{
  "routed_scale": 4.99,
  "norm_place": "pre",
  "rope_fraction": 1.0,
  "init": "uniform",
  "init_std_qkv": 0.0327,
  "optimizer": "soap_variant",
  "beta1": 0.95,
  "lr_head": 0.00853,
  "train_tokens": 253100000
}
Below are experts of layer 6 (counted from 0) of a mixture-of-experts language model. Rows are named router (the router's row for the expert), gate (a neuron's input weights, with its number), up (a neuron's input weights, with its number) and show model dimensions 0-159. Each number is 50 + 15 x the weight over its row's rms, rounded and kept within 0 to 99.
After each expert's rows: "mostly gets" lists some tokens that are sent to it at least half of the time. This comes from a sample of Wikipedia text that the model never trained on.

# expert 8
router:33 55 50 56 30 27 66 61 84 54 35 45 59 35 42 42 21 58 47 45 59 32 43 12 41 59 72 33 34 53 50 35 25 79 29 88 50 74 57 59 51 27 65 59 40 56 63 27 58 46 39 41 34 79 43 61 39 63 55 73 81 44 55 49 37 61 49 61 54 57 68 81 45 65 57 24 59 25 42 63 77 59 34 39 68 30 52 74 61 64 53 34 52 43 48 14 29 51 34 50 32 41 54 67 70 36 43 33 71 52 56 45 65 70 53 51 49 41 28 45 29 39 44 44 58 39 33 75 41 50 30 80 44 55 17 37 49 51 28 52 46 48 53 50 46 49 46 46 37 53 65 35 37 73 57 54 32 46 57 37
gate4:42 53 64 49 32 59 50 59 49 29 56 38 45 48 65 48 32 84 45 56 55 31 65 66 72 73 72 52 39 38 86 61 49 52 65 68 38 54 42 61 60 46 56 65 49 50 26 47 59 44 59 62 36 54 36 29 65 44 62 68 51 35 60 55 29 72 56 51 77 73 83 43 25 65 61 34 53 57 74 44 50 68 49 12 73 24 46 61 53 64 45 49 29 28 79 39 38 53 60 36 46 54 59 56 50 40 60 65 31 48 58 76 48 56 55 61 89 47 52 73 71 56 41 63 56 65 14 73 46 42 39 37 26 85 32 28 41 69 50 48 43 54 14 55 78 70 56 53 45 42 43 46 36 48 31 55 46 34 54 47
up4:61 55 65 45 30 52 61 60 57 53 61 48 62 67 76 44 35 71 57 46 20 59 75 75 63 44 28 69 67 61 32 34 71 45 29 27 64 48 36 65 51 76 46 60 68 49 60 53 35 35 20 18 67 58 31 45 22 53 42 40 63 62 38 65 43 47 50 39 43 40 29 45 50 44 25 71 56 52 60 33 47 58 60 94 38 43 46 65 58 93 57 26 47 62 48 47 42 44 59 75 32 38 66 25 53 50 59 49 65 40 40 51 53 48 26 63 30 32 49 35 23 54 61 57 70 74 36 32 41 56 46 40 43 47 60 56 37 57 44 48 65 59 27 42 64 75 74 56 43 29 68 51 69 48 35 84 40 32 41 39
mostly gets: " Sh", " Ham", "aj", "iy", " Mah", " Bh"

# expert 15
router:36 61 49 55 30 48 54 71 46 21 60 45 66 36 28 51 39 41 45 37 47 32 50 61 68 53 48 22 45 48 41 61 38 42 57 53 40 51 45 40 70 42 74 43 36 50 36 38 52 54 50 61 55 72 70 18 50 68 57 50 45 11 49 64 39 76 38 26 34 58 53 59 71 67 66 61 55 38 36 67 62 30 75 26 60 55 51 59 40 60 55 69 53 56 37 38 61 34 75 25 37 49 63 56 67 23 43 36 69 62 46 51 71 30 29 55 47 50 46 78 44 62 60 22 31 52 52 83 46 48 29 78 52 71 07 62 59 65 44 53 33 70 34 65 25 56 58 62 60 30 75 41 54 57 86 72 59 46 43 42
gate0:56 67 46 70 58 62 63 65 53 38 43 62 47 42 39 50 21 58 39 31 51 66 51 38 48 55 54 70 42 65 52 25 57 10 78 51 49 66 74 41 58 63 56 44 48 55 43 54 60 04 30 29 54 65 47 40 21 54 46 42 56 46 67 84 50 44 45 65 50 66 59 57 70 47 77 55 68 18 50 29 38 72 34 21 66 64 50 47 54 50 73 54 48 73 49 64 39 36 61 45 10 58 46 34 45 68 29 46 56 54 46 39 43 32 45 51 57 55 33 34 62 49 55 53 60 44 51 52 61 43 31 37 32 40 61 88 80 60 45 71 45 69 63 54 56 59 67 45 63 48 47 34 34 65 24 54 09 42 41 82
up0:61 64 60 79 33 37 29 40 35 45 57 46 34 50 36 44 85 30 51 47 36 34 60 60 48 36 44 47 53 29 38 66 47 52 53 38 65 48 34 58 68 44 52 53 57 62 83 36 61 46 52 44 40 97 39 44 56 51 19 37 29 26 29 58 64 46 53 64 59 58 85 47 04 50 81 70 59 40 53 49 67 45 53 56 82 70 45 34 55 60 65 48 50 37 45 49 47 62 44 46 45 52 43 45 39 78 23 47 44 88 57 53 39 52 49 32 16 80 60 49 68 59 42 50 42 46 35 45 65 50 51 35 65 78 40 45 72 48 24 53 48 79 58 56 47 71 45 33 57 49 46 34 52 78 43 39 50 52 25 73
mostly gets: ".\n\n", " |\n", "\n\n", "===", ".\n", "==\n"

# expert 3
router:47 50 56 69 27 21 78 60 59 22 31 42 64 48 37 37 30 22 20 38 65 50 42 49 59 62 54 31 22 26 57 53 59 61 61 91 46 49 60 47 40 57 59 36 72 41 63 49 54 11 33 61 24 63 49 53 65 57 75 62 57 40 61 45 70 42 76 29 39 76 77 75 66 52 76 34 49 40 45 76 85 45 58 59 44 41 55 71 41 54 59 32 47 61 26 34 39 37 51 49 68 35 53 59 64 42 56 35 72 67 54 33 54 61 49 45 39 38 41 62 36 32 45 44 61 35 41 59 31 56 51 56 59 67 31 52 46 37 19 55 62 80 25 53 30 30 64 51 39 59 63 38 40 63 62 59 46 55 45 58
gate5:43 48 78 26 41 44 60 28 67 10 13 71 60 42 68 61 30 54 38 55 80 64 51 34 56 38 27 55 61 44 66 56 49 47 53 37 36 39 49 35 66 44 70 44 39 57 53 50 63 26 61 62 36 44 33 47 47 55 85 55 09 37 68 47 81 51 31 31 44 38 55 72 51 51 50 56 59 44 72 64 44 60 61 62 38 36 67 24 51 48 57 42 48 57 45 60 48 36 83 27 61 40 42 55 35 66 15 25 38 49 87 51 44 54 41 59 54 42 59 60 67 47 35 34 51 47 38 38 36 54 62 35 78 61 52 57 54 94 63 72 59 44 32 51 47 28 55 63 32 48 61 60 35 43 56 51 67 21 45 49
up5:39 52 31 77 33 43 45 51 72 46 39 71 60 61 55 64 59 61 55 49 46 50 32 42 25 42 66 29 67 39 40 36 80 61 62 70 43 33 49 37 61 49 34 39 59 62 45 61 61 23 12 45 55 62 66 55 45 45 33 40 60 47 44 37 35 26 48 48 49 99 53 54 74 35 48 31 54 52 26 50 57 56 62 35 66 34 52 73 48 50 56 55 77 47 45 74 51 64 33 25 56 43 46 56 82 31 39 36 90 51 53 60 60 37 66 29 61 35 38 43 22 29 33 35 30 61 55 51 70 52 45 17 44 60 57 28 49 30 36 42 37 58 37 52 55 44 42 32 40 35 52 44 42 42 30 30 26 51 62 30
mostly gets: " John", " William", " Robert", " David", " Charles", " Richard"

# expert 5
router:42 56 48 53 28 18 79 58 57 45 30 39 54 58 26 34 39 50 45 39 52 46 39 35 72 77 60 48 52 44 87 46 32 58 53 46 35 57 42 66 60 60 57 66 51 29 53 45 39 34 46 52 52 59 52 31 76 45 54 54 41 08 26 53 49 59 46 55 23 81 57 47 46 74 42 33 63 46 49 54 89 37 58 48 41 49 35 74 44 48 43 41 46 37 22 41 46 54 45 36 22 23 64 82 56 28 46 66 48 46 61 55 54 57 30 55 16 28 38 46 41 47 88 72 44 31 47 54 48 48 37 68 30 47 42 64 56 57 24 68 29 56 27 55 42 34 72 54 23 43 51 41 34 54 52 78 38 40 36 24
gate4:58 50 48 59 56 63 37 23 48 17 64 48 60 45 37 61 36 39 55 38 41 38 51 64 45 46 46 34 37 58 67 51 37 56 59 29 65 45 48 65 47 56 50 67 62 40 69 32 73 49 88 44 38 40 56 29 80 17 50 18 26 45 62 48 56 54 69 67 34 79 48 63 46 46 55 62 34 29 51 43 50 46 53 37 67 49 17 54 53 47 24 54 79 54 34 42 66 64 53 72 62 41 57 66 50 45 70 39 36 51 88 30 12 69 56 30 54 39 27 41 35 51 58 34 44 36 38 54 22 25 40 48 65 47 55 38 37 44 43 57 34 62 28 56 41 60 50 60 31 82 51 42 36 41 28 76 40 12 36 48
up4:32 25 37 28 71 51 77 62 38 67 57 77 48 59 56 59 36 52 61 34 55 54 26 92 43 59 30 35 52 44 61 58 28 55 36 54 42 43 28 72 48 25 29 26 35 43 37 47 52 71 67 40 30 71 54 62 63 78 28 52 47 46 40 46 41 48 56 72 36 52 63 58 78 43 44 56 70 28 72 41 33 84 80 61 60 59 49 54 67 36 57 38 53 45 51 75 27 67 55 66 39 60 44 33 62 73 40 51 63 32 83 52 31 39 32 26 74 28 46 56 49 60 65 56 50 67 59 58 55 22 86 34 55 35 40 53 56 45 48 36 65 43 49 37 48 62 38 78 59 51 41 70 45 48 64 55 62 57 62 46
mostly gets: " Cup", " football", " season", " game", " Championship", " team"

# expert 7
router:46 43 60 53 26 23 71 59 52 52 58 31 52 17 38 67 55 45 21 36 29 44 32 39 64 70 56 55 09 60 63 52 20 50 28 61 53 28 43 58 58 64 50 56 56 58 71 45 50 44 41 57 48 53 53 51 87 55 51 92 54 68 25 56 43 47 65 43 57 74 63 58 61 34 48 33 60 52 39 48 84 65 42 46 42 46 57 80 39 69 60 31 44 39 49 39 64 46 49 28 49 30 32 62 66 29 48 34 48 54 34 36 66 61 33 58 35 34 49 41 45 55 66 58 24 49 43 44 21 35 35 82 64 68 39 69 50 58 28 38 65 60 51 33 24 36 41 36 58 26 46 50 32 46 50 95 51 50 40 58
gate4:59 53 78 83 38 52 59 42 56 62 10 40 46 41 73 69 36 11 59 56 23 45 55 57 37 63 81 66 49 12 35 23 47 57 33 71 58 45 62 52 68 49 18 50 51 53 66 52 40 48 44 38 71 56 60 71 60 46 24 75 14 61 70 49 61 43 71 59 71 45 75 59 40 55 65 56 55 58 46 44 46 24 65 39 42 60 40 58 57 27 71 43 57 40 43 67 58 67 32 64 57 57 52 55 60 52 40 48 56 41 50 19 44 66 24 52 47 54 65 44 49 41 50 64 70 37 37 43 37 67 66 38 61 30 31 46 41 73 43 26 51 57 27 57 61 46 36 41 40 37 73 63 48 51 36 57 78 26 53 78
up4:45 49 44 55 51 66 36 73 50 41 72 00 45 66 44 50 55 69 67 58 37 74 48 62 73 50 51 85 49 64 32 54 67 43 57 64 58 34 52 57 74 41 18 36 62 67 43 58 46 52 41 38 43 40 27 41 40 54 49 36 56 66 60 24 46 72 26 49 49 29 34 47 72 51 68 49 72 63 47 56 33 84 49 59 38 44 59 45 45 47 66 45 67 46 52 37 10 35 50 53 33 43 40 61 41 42 57 06 51 52 64 60 34 36 70 64 47 15 34 34 34 56 89 61 48 70 29 61 38 51 46 46 48 33 48 50 51 51 27 17 50 49 55 54 42 42 29 64 63 40 23 51 19 53 55 43 53 61 54 31
mostly gets: " February", " June", " September", " April", " October", " days"

# expert 11
router:13 47 72 53 47 30 60 45 54 45 20 45 47 47 47 40 34 64 60 37 55 39 30 25 38 31 57 52 57 63 80 39 39 51 24 47 25 54 67 39 78 34 28 50 70 50 48 34 55 21 38 67 16 89 51 63 26 76 69 59 47 33 21 47 72 51 60 46 47 64 52 56 45 57 75 36 59 22 31 59 64 56 54 30 52 59 58 67 48 66 36 33 41 25 36 38 68 38 35 58 49 61 64 64 57 43 46 27 54 68 51 23 41 28 44 52 50 36 59 41 45 38 67 41 38 47 63 75 52 60 32 39 42 53 13 49 65 56 31 44 52 35 58 35 43 23 48 40 38 30 63 53 57 57 56 41 86 51 37 42
gate10:45 72 63 45 68 38 50 40 50 47 68 35 55 38 27 38 31 86 10 54 81 30 55 49 36 35 46 65 63 37 38 62 63 45 57 47 69 53 42 38 61 61 45 14 76 20 44 56 73 60 29 62 65 45 84 63 60 54 55 71 62 59 53 55 57 40 37 48 38 57 53 49 60 58 50 32 63 54 50 42 67 56 25 35 42 49 66 50 49 51 51 46 55 22 26 48 81 50 56 69 38 51 38 54 35 20 55 36 69 56 65 56 56 41 39 44 73 54 44 66 44 50 37 60 43 47 62 40 35 40 47 51 58 65 18 69 54 66 52 44 44 41 95 73 83 12 75 51 56 40 38 58 45 59 54 38 53 79 30 40
up10:69 48 49 57 45 62 32 73 86 24 43 56 55 35 51 49 75 59 45 45 69 51 41 65 60 46 58 42 64 63 38 58 50 53 52 60 60 35 39 57 66 47 53 51 60 36 50 56 33 25 52 49 40 58 51 58 58 75 15 59 51 69 77 48 48 59 62 79 51 65 35 62 37 60 32 43 42 66 56 54 66 55 51 81 78 53 42 20 78 68 21 40 29 94 58 51 40 52 54 57 84 46 30 44 61 69 58 47 61 31 62 53 62 62 18 35 62 40 28 42 61 55 45 55 24 30 64 17 54 62 34 12 34 44 53 56 55 68 78 59 66 68 61 60 51 51 44 41 44 54 56 47 63 66 46 45 67 16 38 57
mostly gets: " sens", " che", "ect", " sal", "ipl", " ra"

# expert 2
router:30 34 70 59 07 58 61 62 45 39 35 50 50 32 54 48 29 43 19 43 21 47 41 32 51 59 32 43 43 60 41 52 42 48 35 88 49 42 35 55 66 38 51 43 41 60 46 57 61 49 41 63 56 58 60 18 50 72 49 38 54 05 44 47 44 49 51 50 65 57 47 62 66 69 37 29 58 50 27 38 69 53 49 54 23 47 62 85 50 62 47 37 58 39 39 44 54 12 44 59 47 51 39 61 53 48 50 41 43 76 31 59 39 57 11 31 16 59 37 53 35 61 70 37 38 16 42 53 36 78 56 65 64 47 52 42 56 72 15 56 42 57 67 59 38 29 44 52 59 43 85 59 41 43 44 73 60 51 40 63
gate6:52 35 47 55 54 64 45 52 71 50 38 70 25 18 46 68 31 34 44 71 24 45 35 61 63 36 48 67 43 49 30 60 65 50 52 67 45 41 52 57 82 55 63 44 57 71 55 60 56 37 68 59 46 63 59 40 48 73 71 33 46 49 39 60 30 60 39 57 65 62 28 68 31 40 74 69 33 68 93 67 49 28 30 51 45 42 49 52 15 39 34 35 56 61 51 41 57 56 44 91 84 42 51 68 48 36 47 41 53 58 90 26 47 60 41 47 46 64 63 65 47 57 64 34 31 51 41 35 17 50 34 55 63 42 40 61 53 74 62 39 49 33 32 35 38 43 41 47 41 72 32 75 54 51 51 37 63 57 32 84
up6:28 43 45 45 40 55 42 65 64 33 45 46 48 61 56 59 53 59 44 44 40 51 49 07 49 36 41 70 33 59 37 38 30 46 60 55 32 56 42 50 94 35 41 36 52 49 42 64 33 41 83 73 55 51 41 49 73 80 42 71 40 55 34 21 51 49 50 55 48 39 55 45 26 59 47 63 67 61 35 21 48 46 42 55 22 50 23 58 44 37 48 38 45 64 63 43 39 76 61 61 53 67 73 68 67 64 53 51 62 54 29 56 65 54 21 60 55 21 58 57 30 21 77 59 59 21 49 20 57 67 72 44 57 46 60 42 63 60 15 61 49 40 35 66 60 71 38 21 63 47 18 40 37 43 26 57 30 51 60 55
mostly gets: " ", " £", " #", "253", " FW", " dedicated"